{"num_hidden_layers": 10, "hidden_size": 320, "n_experts": 128, "experts_per_token": 8, "d_expert": 48, "d_shared_expert": 0, "hidden_act": "gelu", "moe_layers": [0, 1, 2, 3, 4, 5, 6, 7, 8, 9], "n_empty_slots": 32, "router_score": "softmax", "normalize_top_k": true, "routed_scale": 1.0, "balance_loss": 0.00511, "balance_bias": false, "router_cosine_scale": 20.0, "router_bias": true, "init_std_router": 0.0106, "lr_router": 0.00057, "vocab_size": 16384, "norm": "layernorm", "norm_eps": 1e-05, "tie_word_embeddings": true, "optimizer": "ademamix", "learning_rate": 0.000343, "beta1": 0.9, "batch_tokens": 65536, "max_seq_len": 512, "train_tokens": 242800000, "max_steps": 3705, "dataset": "wikipedia_en"}
Below are experts of layer 7 (counted from 0) of a mixture-of-experts language model. Rows are named up (a neuron's input weights, with its number) and show model dimensions 160-319. Each number is 50 + 15 x the weight over its row's rms, rounded and kept within 0 to 99.
Before each expert's rows: "gets" lists some tokens that make up at least twice as much of what it gets as of all text. This comes from a sample of Wikipedia text that the model never trained on. Tokens count by the router's weight.

# expert 123
gets: "of ", "as ", "in ", "to ", "on ", "for "
up0:54 47 62 45 70 54 58 38 43 33 22 36 64 56 57 13 52 67 57 50 48 59 83 52 47 49 50 55 57 65 37 31 26 60 47 52 39 42 58 65 62 26 32 39 43 41 48 47 43 53 83 63 81 74 38 49 39 50 58 69 28 51 42 69 61 63 48 44 63 27 62 58 57 68 50 48 48 52 74 60 51 57 31 62 63 64 53 34 50 24 46 65 52 50 38 44 19 44 56 63 47 56 35 29 49 58 55 57 62 22 36 62 61 78 72 54 33 54 76 70 67 73 62 63 48 51 45 52 45 50 42 43 25 28 48 85 71 10 67 58 42 43 48 41 61 68 45 19 73 26 39 48 53 52 66 18 48 58 53 85

# expert 38
gets: "with ", "by ", "of ", ": ", "to ", "against "
up0:42 51 60 22 48 63 42 58 72 38 59 48 52 61 56 57 56 51 62 48 72 48 44 44 54 33 58 30 59 47 37 41 40 33 56 72 56 47 76 49 59 49 36 54 28 44 57 54 63 18 41 66 32 64 46 42 42 70 27 61 50 42 84 49 58 49 76 44 46 51 57 43 48 34 23 39 50 57 44 10 57 35 61 46 49 42 77 65 23 62 41 88 42 62 52 30 40 51 56 32 87 58 49 36 68 16 30 61 39 57 43 70 37 71 56 36 44 94 26 75 47 64 41 54 46 78 93 23 49 53 33 09 44 57 44 41 45 45 51 61 65 51 54 35 66 58 54 39 48 58 45 45 26 46 56 61 37 59 58 36

# expert 30
gets: "(", ", ", "the ", "\n\n", "a ", "–"
up0:35 53 22 32 51 34 69 80 41 57 67 62 55 53 50 18 69 68 25 45 47 52 56 60 75 67 82 51 68 39 63 35 84 37 54 55 49 48 49 58 80 60 53 73 47 55 25 47 41 64 37 76 60 75 37 18 44 53 58 49 66 37 68 60 64 59 25 50 49 75 54 55 35 33 30 43 66 47 56 54 49 29 49 75 66 60 67 36 62 62 17 53 51 64 75 54 48 86 70 64 62 45 43 46 60 48 72 59 35 53 41 55 32 53 50 45 49 32 65 43 49 46 87 72 11 32 43 27 39 57 66 59 55 51 43 45 72 21 39 71 67 31 50 48 79 54 56 57 35 36 64 40 30 47 58 54 63 38 43 21

# expert 83
gets: "to ", "of ", "in ", "at ", "from ", "on "
up0:55 49 33 50 64 41 51 64 80 51 54 32 55 28 59 66 72 39 53 57 60 24 61 59 44 82 52 54 35 46 46 82 34 52 69 81 64 37 45 74 54 64 61 62 42 55 39 63 31 46 27 40 34 53 66 59 55 45 56 53 49 21 34 63 29 70 30 39 61 30 46 68 33 35 39 59 29 49 62 49 60 37 59 50 33 44 64 50 50 53 55 54 64 20 18 51 40 33 62 64 62 65 44 50 54 51 57 50 58 80 45 41 30 55 54 26 41 59 34 55 37 59 67 72 53 63 34 72 83 42 57 19 75 28 36 71 35 37 49 72 38 39 19 57 47 32 47 46 68 41 35 39 59 86 79 60 36 61 53 68